From a checkpoint of a small mixture-of-experts model trained on Wikipedia.
Size: 9 layers, width 256, 42.8M parameters.
Training: a variant of Muon for the experts, 425M tokens, 3243 steps.
Below are experts of layer 3 (counted from 0) of a mixture-of-experts language model. Rows are named router (the router's row for the expert), gate (a neuron's input weights, with its number), up (a neuron's input weights, with its number), down (a neuron's output weights, with its number) and show model dimensions 0-255. Each number is 50 + 12 x the weight over its row's rms, rounded and kept within 0 to 99.
After each expert's rows: "comes after" lists some tokens at least twice as common just before its tokens as in all text; "raises" lists some tokens whose logits its average output raises strongly, later layers aside. This comes from a sample of Wikipedia text that the model never trained on. Tokens count by the router's weight.

# expert 11
router:72 26 54 40 45 61 42 43 20 57 41 24 66 68 62 47 47 44 39 39 71 58 53 57 56 61 44 41 46 41 54 38 48 80 40 54 49 55 39 46 66 55 61 69 58 31 58 56 49 60 70 47 52 48 73 32 45 51 53 57 67 56 41 40 48 53 53 54 57 66 50 42 67 40 52 34 64 44 62 69 37 35 53 25 62 68 55 28 52 43 73 68 62 72 36 39 54 59 51 57 39 36 65 59 45 60 36 53 43 54 37 42 45 36 42 46 47 52 48 54 58 67 47 47 64 33 57 50 60 31 52 71 65 29 55 54 44 58 59 47 69 31 50 48 53 34 42 43 77 42 46 48 52 43 47 63 29 70 52 66 38 36 84 45 46 43 60 67 67 81 53 43 43 57 46 52 22 58 61 64 55 37 41 30 70 61 74 60 49 28 54 34 57 65 42 51 66 43 31 42 57 50 67 41 46 65 48 53 55 59 48 49 45 53 55 28 45 60 55 53 48 59 32 55 52 35 48 51 51 55 49 68 24 44 60 45 60 45 53 54 56 38 73 42 23 59 59 59 43 46 47 42 63 52 38 51
gate0:52 54 39 44 74 38 59 42 37 62 41 55 75 59 62 67 41 53 59 39 53 60 45 63 45 56 54 32 42 59 51 59 60 44 43 44 72 67 44 24 43 49 59 51 61 43 50 53 36 47 55 61 43 80 49 49 43 36 37 44 35 52 48 45 56 37 41 64 36 49 30 65 57 25 57 46 51 39 53 57 61 19 17 50 29 34 55 33 55 42 42 66 47 55 51 50 57 48 47 48 59 52 53 43 59 61 63 48 56 50 51 72 42 52 42 55 49 73 62 45 31 35 37 47 33 46 48 88 59 47 61 36 44 43 49 31 42 50 44 61 33 51 42 44 49 37 61 37 58 56 59 51 35 47 50 51 63 77 82 55 56 69 29 60 44 53 63 63 58 55 47 39 49 77 56 51 49 55 53 49 57 43 45 64 66 67 68 40 40 61 48 61 59 39 54 37 67 44 39 36 37 56 25 79 59 68 47 48 53 64 42 41 35 52 51 59 52 59 75 77 30 53 65 49 50 63 27 38 54 26 57 59 66 52 27 64 61 52 68 48 37 59 28 37 54 60 40 50 45 46 69 54 53 44 53 45
up0:42 56 34 45 51 49 28 48 30 54 66 54 51 46 49 36 48 65 58 49 45 67 43 64 54 52 20 43 60 54 46 68 50 45 28 50 57 63 42 28 26 57 46 44 40 37 51 58 54 46 72 37 49 36 42 57 38 79 61 58 59 70 39 73 52 62 85 50 77 51 34 37 31 45 49 69 52 50 45 55 51 38 61 43 51 43 57 47 68 45 47 50 49 44 47 36 60 44 31 47 43 54 66 26 39 42 72 45 44 49 45 52 57 54 52 41 52 41 67 63 47 56 39 57 65 57 66 37 38 46 52 63 54 57 61 64 40 36 66 55 45 59 37 60 67 33 46 61 53 72 45 38 58 21 43 53 44 83 53 42 42 41 46 50 48 20 37 58 47 61 61 46 49 66 57 57 57 73 49 42 43 57 73 45 37 43 63 32 66 54 37 44 42 42 40 75 31 64 57 38 39 54 65 54 37 58 60 47 50 49 46 48 51 77 44 62 53 52 41 49 41 44 45 42 56 44 14 44 65 24 58 41 23 30 66 59 52 43 37 63 58 46 61 40 72 42 42 64 57 57 52 38 64 48 59 56
down0:44 58 42 35 39 28 61 32 49 43 48 72 40 44 54 61 46 40 51 59 64 37 52 77 53 59 55 45 54 55 32 29 61 36 33 65 82 40 51 51 40 58 55 49 31 48 56 59 60 41 59 48 54 46 74 53 60 52 57 52 44 47 50 52 48 36 59 34 82 59 28 55 59 54 62 52 56 53 44 40 44 49 63 81 46 43 62 67 50 50 65 50 50 62 41 46 40 52 75 49 58 38 53 59 57 57 50 39 62 49 46 49 51 33 51 42 41 32 44 57 48 38 69 55 36 68 45 46 40 59 69 65 59 63 49 65 38 69 43 61 50 45 56 54 53 53 53 33 70 67 60 35 40 41 59 43 47 53 55 74 49 37 39 58 42 55 48 32 36 80 53 34 60 55 51 54 60 57 37 43 70 55 35 48 44 64 65 61 41 35 24 47 51 41 11 48 46 49 55 46 60 29 57 65 65 54 64 35 67 33 51 89 45 46 41 50 37 41 69 54 49 60 62 66 34 50 55 51 48 55 46 37 59 48 31 55 49 44 56 68 47 32 57 13 61 39 56 71 70 68 59 40 55 56 66 59
comes after: " T", " G", " D", " St", " R", " t"
raises: ".", " of", "ing", "s", " into", " from"

# expert 37
router:41 43 66 58 68 48 56 60 31 49 59 44 51 65 39 56 74 49 42 54 42 56 57 32 44 59 35 64 34 65 36 40 38 68 58 69 41 43 52 37 69 59 49 67 57 56 43 59 65 54 38 66 39 64 43 38 55 45 44 63 62 48 57 47 43 59 59 45 28 42 40 57 58 57 64 30 63 59 36 65 60 68 37 46 20 46 58 32 33 37 49 36 49 65 27 61 53 38 44 54 56 38 53 44 53 68 52 59 70 48 42 31 41 27 50 39 50 45 58 54 57 55 48 50 64 42 51 39 65 59 50 51 62 29 52 50 59 52 54 59 57 60 57 62 49 52 37 40 54 32 35 38 48 48 31 62 46 55 64 32 45 67 44 64 31 45 58 66 35 35 52 50 55 59 57 66 59 22 37 50 47 64 63 67 39 51 59 35 52 48 35 34 62 29 45 30 35 43 38 57 59 48 69 60 62 49 67 29 65 54 51 68 62 62 76 51 66 64 41 73 44 55 69 53 40 37 60 53 34 55 24 35 45 39 47 41 69 47 53 55 28 44 49 60 51 64 57 61 56 46 37 29 18 44 77 30
gate0:65 58 58 44 77 46 68 53 57 45 58 47 37 46 38 61 61 62 36 44 40 43 38 49 35 52 51 49 39 42 38 68 61 58 53 52 38 56 51 43 22 52 45 45 59 61 49 30 29 63 54 69 41 60 49 61 39 64 50 56 35 57 41 61 37 57 59 50 47 44 53 63 50 41 30 32 49 61 71 55 39 57 51 39 52 57 51 47 58 65 42 63 38 30 29 54 41 26 45 46 52 50 57 41 58 48 45 30 60 56 48 35 46 61 56 30 66 58 22 49 55 71 67 48 45 65 59 52 61 55 52 42 70 20 59 55 24 52 51 75 47 66 37 43 63 52 54 54 50 44 66 36 52 31 44 41 58 48 41 47 30 42 60 55 48 43 54 57 24 56 56 47 37 27 71 78 59 52 55 54 54 39 34 56 28 57 52 43 75 35 55 53 54 51 55 76 48 47 37 41 55 68 51 58 59 54 56 38 23 76 41 50 50 44 24 40 25 56 59 66 77 54 44 46 51 45 44 55 50 44 49 43 18 55 38 56 37 26 48 53 52 49 51 50 60 58 44 35 22 63 17 41 53 51 61 61
up0:39 33 44 52 37 45 24 55 65 62 48 46 49 41 68 37 59 72 47 39 48 57 60 35 69 58 54 29 57 65 59 49 52 22 60 52 56 65 56 44 40 51 37 58 55 27 57 55 45 58 41 35 72 41 66 41 63 39 47 51 51 47 40 51 46 81 33 41 34 49 50 29 41 60 47 49 79 47 50 59 38 39 53 48 67 50 60 54 43 44 47 41 41 61 30 61 57 57 60 56 42 43 53 52 55 41 60 52 55 50 33 46 49 39 62 73 42 36 66 43 53 63 57 53 42 23 50 76 64 23 61 52 48 52 74 42 52 71 30 33 46 39 46 64 43 41 65 61 45 55 60 44 38 71 59 60 37 36 38 71 57 67 55 66 43 41 70 28 62 59 63 48 56 42 44 44 49 39 46 47 45 57 42 55 38 44 43 42 73 42 70 47 66 43 37 56 40 54 38 50 47 57 52 91 76 68 48 20 71 65 50 39 31 65 38 32 31 61 46 53 51 38 37 52 57 54 21 45 45 53 59 47 47 35 65 47 65 57 63 64 49 52 48 49 68 59 54 49 53 30 48 52 39 49 60 51
down0:46 43 27 58 64 42 27 56 49 48 76 60 47 33 44 58 30 42 41 47 53 40 44 48 60 38 58 55 60 45 70 72 59 35 53 51 42 58 48 39 47 50 62 56 59 65 71 49 49 42 38 45 43 55 46 45 63 39 41 66 51 45 41 56 43 68 80 26 36 43 53 49 60 45 55 34 28 80 40 48 54 46 61 49 81 58 48 38 55 48 42 76 61 40 53 61 66 45 57 70 51 32 64 42 54 71 59 62 63 37 39 49 54 62 42 75 52 47 48 67 55 54 53 58 68 62 43 69 49 30 32 46 63 54 49 52 49 48 53 28 54 45 31 48 36 59 61 53 56 55 57 68 42 46 40 60 58 61 70 58 37 48 69 61 39 46 62 33 17 44 34 43 67 28 44 62 56 49 54 30 55 72 34 46 72 53 54 57 39 42 35 49 57 50 78 38 42 36 34 42 42 57 45 45 49 90 49 52 53 46 58 59 19 46 51 54 51 45 55 60 36 52 30 49 40 51 50 46 40 39 42 47 62 41 50 76 38 65 49 47 59 56 59 24 50 45 52 56 38 55 50 35 26 59 59 44
comes after: " 0", "-", " 1", " 2", " 3", " 4"
raises: " the", " in", " |", " A", " S", " at"

# expert 39
router:32 32 17 45 41 64 25 57 44 40 50 38 53 18 49 44 37 27 66 43 46 48 53 60 79 54 45 26 55 45 50 62 60 39 54 57 54 30 36 67 44 44 58 44 50 49 71 37 36 41 55 58 35 52 36 79 42 43 59 34 31 49 59 74 41 57 64 60 50 38 59 37 53 64 29 57 37 49 34 47 57 47 73 41 55 44 57 33 62 28 55 52 61 51 40 70 40 67 56 64 50 72 30 46 58 58 43 76 53 41 52 53 45 48 61 57 59 53 55 46 61 77 55 44 62 70 58 62 55 53 48 34 23 51 51 46 52 37 46 55 54 58 55 40 45 47 69 45 48 52 63 44 59 36 62 62 63 50 32 47 69 35 45 48 57 46 55 48 47 45 46 52 45 33 65 46 52 53 62 57 37 36 37 51 43 48 34 40 35 63 46 73 51 39 31 54 57 35 45 46 51 40 18 34 34 67 53 45 38 21 63 69 59 59 56 50 60 47 49 55 56 73 70 31 63 48 42 57 54 44 30 31 76 38 52 48 40 44 42 38 52 38 53 47 36 36 42 48 60 45 52 55 64 40 32 55
gate0:49 53 55 38 49 69 45 57 75 53 59 45 64 42 64 70 34 47 29 36 68 51 53 39 57 47 41 48 65 35 50 43 39 55 34 56 45 41 47 55 60 74 53 48 48 58 64 69 48 74 50 64 33 62 30 61 48 55 62 37 75 61 50 39 49 36 33 42 46 60 68 39 51 27 46 46 58 56 74 59 58 55 56 29 47 56 39 59 60 48 70 57 40 37 63 62 55 55 52 29 68 54 62 57 42 60 29 57 65 90 43 67 56 43 41 47 39 42 30 54 39 42 57 28 48 55 47 26 73 29 55 47 55 62 64 50 48 75 49 42 60 47 29 41 47 53 33 59 51 59 57 42 66 54 47 52 69 26 34 53 41 58 40 51 64 54 49 53 49 54 37 49 60 69 44 29 43 46 72 31 49 42 34 48 49 41 38 55 39 45 38 40 76 39 55 49 55 64 45 61 78 74 47 38 47 62 39 38 37 37 53 60 54 47 23 59 29 64 49 40 59 55 33 50 46 60 52 45 62 47 32 38 35 54 38 61 52 43 44 40 40 49 53 45 23 53 56 64 40 51 49 64 39 38 28 37
up0:43 51 61 42 38 34 51 26 55 43 59 71 58 48 60 41 60 58 59 60 59 66 45 53 57 49 52 34 65 43 39 23 51 36 78 61 36 45 53 48 45 70 50 55 80 31 48 30 55 31 56 50 61 51 42 43 59 37 39 54 32 57 61 59 56 51 32 59 71 46 64 68 31 64 45 45 58 51 46 46 54 65 62 39 34 46 42 55 47 40 58 34 48 60 53 35 50 37 69 50 65 55 41 70 43 64 55 43 54 28 45 50 59 36 55 42 63 66 48 40 64 47 52 47 33 70 42 73 59 45 37 48 45 60 59 78 52 38 33 41 55 57 56 46 57 31 46 37 39 35 62 45 67 45 62 46 64 46 56 35 65 45 65 44 62 53 65 62 46 39 53 57 32 72 51 49 36 34 59 62 53 31 57 68 54 17 60 43 38 47 33 63 39 60 44 69 39 35 36 60 61 42 59 44 42 41 75 28 60 53 66 48 43 40 45 34 36 54 27 35 38 63 50 49 50 67 45 50 64 36 53 47 64 72 68 25 48 41 40 48 64 46 51 79 48 64 38 65 50 46 53 40 34 35 58 42
down0:38 47 42 61 53 48 43 43 61 56 58 50 60 48 41 59 54 57 56 50 61 48 43 25 50 44 54 28 37 54 28 31 27 41 64 67 41 37 45 74 39 58 37 44 49 42 57 47 51 40 51 51 70 40 41 62 38 57 35 57 57 65 68 43 61 40 73 65 32 55 72 33 39 44 66 46 80 57 64 58 52 47 77 35 50 41 45 55 40 68 58 78 56 40 58 56 41 36 51 75 48 31 64 60 63 43 39 51 58 43 39 32 53 41 51 46 38 38 48 70 48 52 71 44 69 45 63 53 76 51 67 59 23 45 35 68 60 54 45 43 35 56 37 79 51 35 47 43 50 60 20 57 43 58 50 40 63 55 52 60 63 58 58 50 64 67 60 26 67 65 46 47 53 61 55 51 34 52 47 63 28 16 48 54 54 47 44 66 59 31 50 44 40 55 31 53 43 62 49 54 46 32 58 44 47 58 51 60 52 30 60 50 65 51 52 40 50 41 63 39 57 55 46 40 68 90 55 46 30 61 42 58 47 52 44 41 46 55 66 42 55 52 44 46 63 46 22 42 44 37 45 44 60 47 66 53
comes after: " a", " his", "'s", " her", " their", " an"
raises: " and", " part", " first", " the", ",", " in"

# expert 10
router:56 38 34 49 48 35 29 52 33 41 37 59 50 46 46 43 52 23 40 76 57 44 36 50 70 42 42 50 40 24 31 67 51 42 51 49 59 53 40 55 52 36 54 30 58 60 47 51 45 25 44 40 25 46 70 46 62 42 56 38 39 42 54 50 41 41 46 48 63 64 35 39 55 54 59 49 33 44 38 34 53 49 39 65 76 45 42 54 64 41 34 58 51 61 52 30 65 40 76 52 40 43 21 49 56 41 57 56 75 55 48 52 43 29 45 55 33 57 40 35 71 73 42 45 45 59 76 53 45 39 49 49 44 40 57 63 78 40 45 57 42 86 26 53 38 48 57 48 59 63 51 42 51 37 60 48 35 62 31 41 49 71 45 52 29 66 55 38 58 57 52 47 60 48 50 25 40 63 47 52 44 29 55 51 69 53 58 62 71 65 35 50 52 46 33 57 59 32 34 52 49 42 46 58 62 56 31 32 45 38 59 27 43 61 53 52 56 49 50 48 40 37 53 31 40 60 63 54 43 47 39 52 42 19 58 29 60 73 43 52 53 48 49 56 34 48 73 37 46 38 60 54 54 47 43 70
gate0:62 69 50 61 56 65 54 70 17 38 68 32 38 63 52 41 49 34 59 41 54 41 53 37 39 51 49 42 54 46 55 55 53 57 42 62 47 54 62 41 32 43 47 57 60 43 43 50 64 33 36 52 51 47 34 50 35 57 54 46 44 56 36 45 35 57 49 32 55 45 55 55 66 63 38 71 35 55 31 39 77 59 54 62 57 34 56 70 74 41 50 37 68 46 52 45 64 50 54 38 52 47 69 31 39 39 55 47 50 41 31 70 10 54 57 44 43 40 37 52 37 69 73 45 54 61 37 52 39 66 50 36 48 64 70 35 43 40 49 24 65 78 67 56 53 41 45 59 45 45 66 51 38 40 29 53 48 31 45 44 41 60 55 42 45 61 62 45 61 57 47 52 33 40 38 46 42 63 59 46 58 48 51 51 54 58 58 28 46 25 57 56 58 41 69 57 43 28 38 50 46 59 44 46 45 54 65 67 46 65 50 60 55 42 57 72 62 27 41 63 47 47 15 40 36 69 38 67 35 28 51 60 46 56 64 54 86 56 62 48 52 35 30 50 49 46 72 43 47 41 60 42 48 57 51 41
up0:38 64 38 30 41 58 64 63 50 49 66 45 49 62 48 50 53 36 28 53 23 67 46 64 65 59 56 34 46 45 36 18 54 42 53 57 69 43 56 61 48 39 46 60 50 37 50 45 59 66 45 55 47 37 73 59 39 25 46 33 39 39 65 60 26 48 49 42 33 26 44 26 66 40 18 55 65 55 34 60 63 30 54 46 42 38 59 66 62 46 44 67 55 53 46 44 47 59 52 63 56 44 50 61 53 45 53 66 50 30 58 37 48 45 40 24 44 46 57 30 52 74 39 53 45 49 41 53 33 32 34 63 70 59 49 24 56 43 84 53 58 49 34 53 39 45 42 58 73 50 45 69 45 40 49 30 30 46 76 54 54 56 44 61 50 41 41 61 51 56 59 52 43 57 28 52 41 42 59 38 27 43 62 65 24 59 56 42 42 50 45 54 68 39 42 43 64 43 36 41 39 55 42 27 46 60 63 26 51 26 41 42 41 44 55 62 61 31 75 52 46 58 63 46 65 56 56 62 40 51 43 33 55 50 73 61 69 41 44 32 59 51 58 51 54 52 52 52 49 46 47 60 46 50 60 48
down0:66 40 77 50 48 32 45 57 47 29 61 63 59 75 53 58 45 30 69 61 29 46 54 57 59 41 68 62 49 37 48 25 40 41 72 38 60 52 49 44 71 46 29 66 48 26 47 43 58 66 56 61 29 51 56 35 56 66 33 51 53 41 54 32 66 40 48 48 59 58 51 47 53 52 36 59 64 43 47 37 39 58 47 40 48 58 43 40 78 29 52 65 60 45 49 45 43 37 54 58 52 48 43 60 40 53 40 45 37 57 59 46 33 55 60 60 63 50 48 61 44 52 38 64 54 37 73 57 32 49 47 54 55 40 46 46 43 58 58 62 46 61 43 85 39 46 55 53 70 50 18 30 55 76 40 60 49 53 53 44 55 22 40 53 62 46 45 42 65 53 56 53 60 50 58 34 61 49 52 23 34 53 42 36 60 57 75 51 52 46 41 46 71 40 63 40 50 57 40 62 56 55 32 54 39 41 66 33 13 55 71 36 53 46 46 43 63 27 47 45 40 34 64 63 46 52 39 63 52 45 59 65 50 66 67 39 54 45 43 60 63 59 62 62 33 56 37 34 64 45 76 50 72 36 58 64
comes after: " in", " to", " and", " for", " of", " on"
raises: " or", " and", ",", ";", " the", " in"

# expert 26
router:59 50 52 47 39 45 58 58 42 31 52 59 53 42 73 56 58 55 34 62 34 43 56 59 48 48 69 50 58 36 60 66 58 47 51 52 59 70 58 37 33 37 55 57 65 50 31 52 58 67 31 65 34 60 76 40 56 58 36 62 44 63 64 62 36 55 33 47 55 49 63 24 35 55 67 34 63 74 54 47 36 41 61 54 55 42 48 44 84 56 50 35 46 60 56 11 49 25 54 53 37 67 75 46 28 52 38 57 55 57 19 31 49 60 62 49 55 49 48 55 43 37 38 48 57 48 60 56 33 53 62 69 60 61 45 52 64 64 53 53 58 33 55 40 63 38 47 55 44 44 68 26 46 50 65 51 21 27 58 42 47 49 66 45 55 60 38 58 39 52 37 47 52 53 47 64 58 41 24 51 28 38 28 56 39 30 53 49 37 36 52 45 59 37 66 68 50 35 46 36 36 52 72 64 64 32 53 53 54 39 57 48 54 43 61 57 39 70 54 39 50 59 57 46 55 34 55 68 49 37 42 53 40 48 55 45 40 51 46 39 52 51 80 27 38 61 37 64 63 59 32 52 62 46 50 48
gate0:44 37 50 56 69 33 44 41 55 38 54 63 57 57 62 59 32 68 39 41 47 37 35 65 59 39 48 52 40 62 56 61 54 56 44 70 24 52 37 33 42 60 54 41 44 47 62 41 48 41 38 69 46 58 57 72 57 39 50 58 44 25 77 35 58 52 51 53 40 50 40 52 63 49 63 52 49 45 26 49 78 49 53 61 65 34 30 53 63 50 61 69 40 49 54 62 29 54 54 60 39 51 45 43 69 67 73 59 67 46 32 53 61 63 34 62 41 40 46 44 61 85 36 57 36 49 46 54 62 51 63 49 42 41 75 70 55 35 50 58 35 50 61 52 59 59 51 48 64 36 35 63 33 40 19 53 46 52 44 43 36 46 56 45 55 39 39 40 43 54 56 44 35 62 45 41 58 50 71 57 57 52 58 68 60 61 57 31 41 74 40 62 46 81 74 74 48 53 48 53 43 39 41 47 64 36 34 30 44 51 46 63 63 52 45 43 51 48 42 58 45 36 60 52 62 38 35 75 20 69 60 56 56 54 79 59 40 51 70 52 41 60 51 59 53 41 67 27 42 61 42 50 53 41 66 61
up0:59 37 49 49 43 51 44 36 47 59 48 44 53 49 34 42 51 24 53 57 51 44 46 40 58 61 34 41 48 44 48 45 46 48 49 54 46 63 50 72 63 71 81 43 65 40 40 30 47 47 25 42 53 58 33 55 29 72 43 49 65 67 47 69 47 38 45 52 32 53 30 66 57 32 55 41 70 62 72 37 48 56 40 51 29 26 36 59 56 41 31 49 70 49 46 51 51 37 31 74 57 47 47 41 63 47 63 30 67 54 53 51 70 38 63 59 59 61 63 39 40 59 32 52 62 56 40 48 73 65 43 34 39 49 38 49 55 64 41 36 40 41 52 46 26 52 69 54 41 43 32 67 60 51 29 53 56 43 28 48 60 45 36 70 59 59 61 37 61 40 62 39 42 39 42 32 58 57 44 42 64 38 48 22 67 52 57 60 44 53 51 62 51 65 63 41 64 58 47 63 51 56 45 41 49 37 53 41 74 51 28 31 41 45 71 51 33 35 60 33 54 57 64 35 48 59 26 55 69 71 39 60 52 72 42 53 55 44 63 32 38 65 53 57 50 52 43 39 72 48 56 41 33 67 71 50
down0:67 65 41 56 61 56 50 51 48 52 51 54 27 56 56 59 67 48 55 48 58 34 58 74 44 63 40 44 36 51 54 36 58 65 58 51 63 41 70 44 71 32 41 37 32 40 36 63 29 41 49 38 40 31 51 43 34 64 41 55 63 65 42 31 60 38 62 59 61 58 50 48 45 55 63 65 43 66 51 37 48 50 63 68 53 59 43 36 59 71 38 39 30 60 39 58 59 56 46 46 57 88 51 52 59 59 40 24 47 62 34 47 36 54 32 61 35 58 37 59 57 49 41 46 40 38 38 38 51 36 49 73 40 59 63 68 45 57 67 66 61 33 41 57 50 42 55 49 45 35 43 41 48 62 63 38 28 52 52 43 53 49 60 32 43 51 64 29 57 52 65 61 64 41 38 60 67 23 32 60 67 35 65 49 64 48 44 47 48 37 46 43 31 66 51 38 64 42 61 55 53 29 43 49 64 40 45 48 46 60 40 36 57 28 30 70 51 57 43 39 47 55 49 81 46 28 47 37 55 24 61 40 53 44 42 48 53 49 57 40 67 74 47 61 33 58 52 27 46 38 37 80 64 43 32 54
comes after: " |", ";", " +", " 0", " Votes", " −"
raises: "\n", " in", " ", "-", " to", " as"

# expert 5
router:48 63 49 62 63 56 58 44 51 37 39 70 40 47 55 19 21 48 62 55 33 79 75 42 44 64 45 32 57 28 46 64 55 64 60 54 43 54 73 70 49 37 60 64 35 48 71 37 46 33 62 38 34 39 51 45 58 40 44 63 44 59 42 40 47 49 52 53 47 73 45 54 53 72 69 41 40 41 47 65 50 50 46 36 40 47 50 55 38 61 75 40 35 62 66 49 49 57 28 39 66 30 62 48 61 57 47 52 38 45 45 43 65 44 52 55 39 40 58 55 39 38 57 63 35 29 50 62 33 57 40 50 53 42 49 42 49 61 40 49 58 54 36 47 52 69 66 45 51 48 43 57 63 35 27 29 56 41 82 53 71 36 64 49 38 40 56 55 61 57 69 36 56 48 41 39 35 56 39 61 44 40 41 55 50 50 26 57 67 62 38 33 72 59 35 45 51 46 47 41 47 46 54 65 77 68 48 38 63 49 36 54 48 38 31 42 62 61 38 62 47 31 68 50 32 33 40 50 32 59 43 50 56 39 34 47 49 56 37 79 57 68 43 42 50 69 46 28 61 57 39 67 63 66 37 44
gate0:53 49 57 46 32 45 52 61 48 48 54 29 50 40 39 55 43 43 46 46 47 50 37 50 55 62 35 51 40 74 63 49 42 48 44 46 26 35 32 56 60 58 54 57 46 51 44 46 63 24 38 57 44 60 59 56 64 37 60 59 37 63 52 37 43 62 45 41 49 65 54 69 43 56 39 45 32 41 49 34 34 56 67 57 53 51 32 37 56 34 36 67 52 66 31 60 36 38 59 74 48 40 64 65 56 32 57 53 46 40 37 51 56 47 51 60 51 72 41 68 48 43 39 42 56 49 51 47 51 59 64 65 55 60 68 52 53 55 53 27 37 55 52 33 41 70 31 30 65 59 64 47 55 40 45 66 56 43 66 38 63 48 49 43 56 59 89 27 52 45 67 44 62 66 63 57 53 68 55 65 44 44 79 64 47 47 48 46 28 50 52 37 40 70 57 46 58 00 39 52 40 60 61 44 41 37 59 43 60 25 41 58 43 36 51 39 49 53 64 59 51 63 30 33 28 71 58 51 57 64 64 45 48 28 54 49 28 52 60 43 68 35 73 52 41 67 57 29 58 54 57 49 45 55 63 37
up0:50 55 50 60 49 55 42 60 42 54 49 47 22 48 55 43 42 48 70 64 59 67 23 53 38 34 51 54 36 60 36 54 45 51 54 47 47 58 45 34 58 23 65 31 83 48 64 63 69 56 55 51 50 51 48 60 48 63 54 43 41 48 51 61 48 22 59 60 54 56 62 48 33 62 56 61 38 43 51 32 53 35 33 32 60 65 38 64 51 54 49 58 46 58 57 54 32 55 44 44 43 47 40 35 27 42 35 46 49 49 65 44 61 44 40 80 64 35 68 51 33 65 80 55 36 43 33 46 48 54 46 75 67 35 53 71 57 27 59 60 45 40 39 53 48 51 45 49 49 60 58 62 44 66 60 55 42 40 52 40 53 62 54 41 68 28 20 33 43 51 41 71 48 52 34 50 54 53 31 59 41 43 41 40 29 61 41 40 57 42 44 29 77 47 50 64 41 49 28 55 55 49 23 49 60 57 35 65 39 54 39 34 51 67 44 64 74 43 65 50 53 50 35 62 58 35 56 66 71 46 51 59 38 42 61 45 37 61 63 48 47 27 43 61 66 47 49 57 43 73 44 63 33 64 30 38
down0:47 58 75 54 68 60 66 58 54 72 58 46 50 39 31 33 62 35 49 66 63 44 33 53 54 30 61 50 37 50 63 57 41 66 54 48 52 44 51 45 38 52 48 61 28 37 43 46 59 41 54 50 57 38 54 36 38 47 51 61 51 47 44 50 40 55 31 62 42 54 44 38 41 49 47 48 52 42 42 37 36 53 56 41 34 58 60 50 31 55 67 39 54 48 59 41 59 27 65 73 44 73 58 85 51 77 77 58 41 63 35 33 46 44 52 56 63 39 34 47 41 47 22 43 50 45 35 50 31 52 41 61 47 79 49 65 52 79 68 48 41 58 60 70 32 39 69 53 38 67 45 45 53 49 52 57 76 51 64 57 57 56 53 58 65 61 64 55 41 45 36 36 61 55 61 44 46 44 47 49 50 70 41 72 47 40 57 53 39 55 73 77 37 46 53 33 66 46 72 51 48 67 53 69 60 30 30 48 43 49 51 60 39 49 51 45 41 48 79 57 43 56 43 42 53 63 73 43 36 49 39 22 57 35 43 51 52 53 58 32 40 39 65 50 66 40 59 49 44 38 50 33 51 37 70 73
comes after: "\n", " ", " Party", "==", " 1", " Year"
raises: " ", "\n", " S", " R", " \"", " In"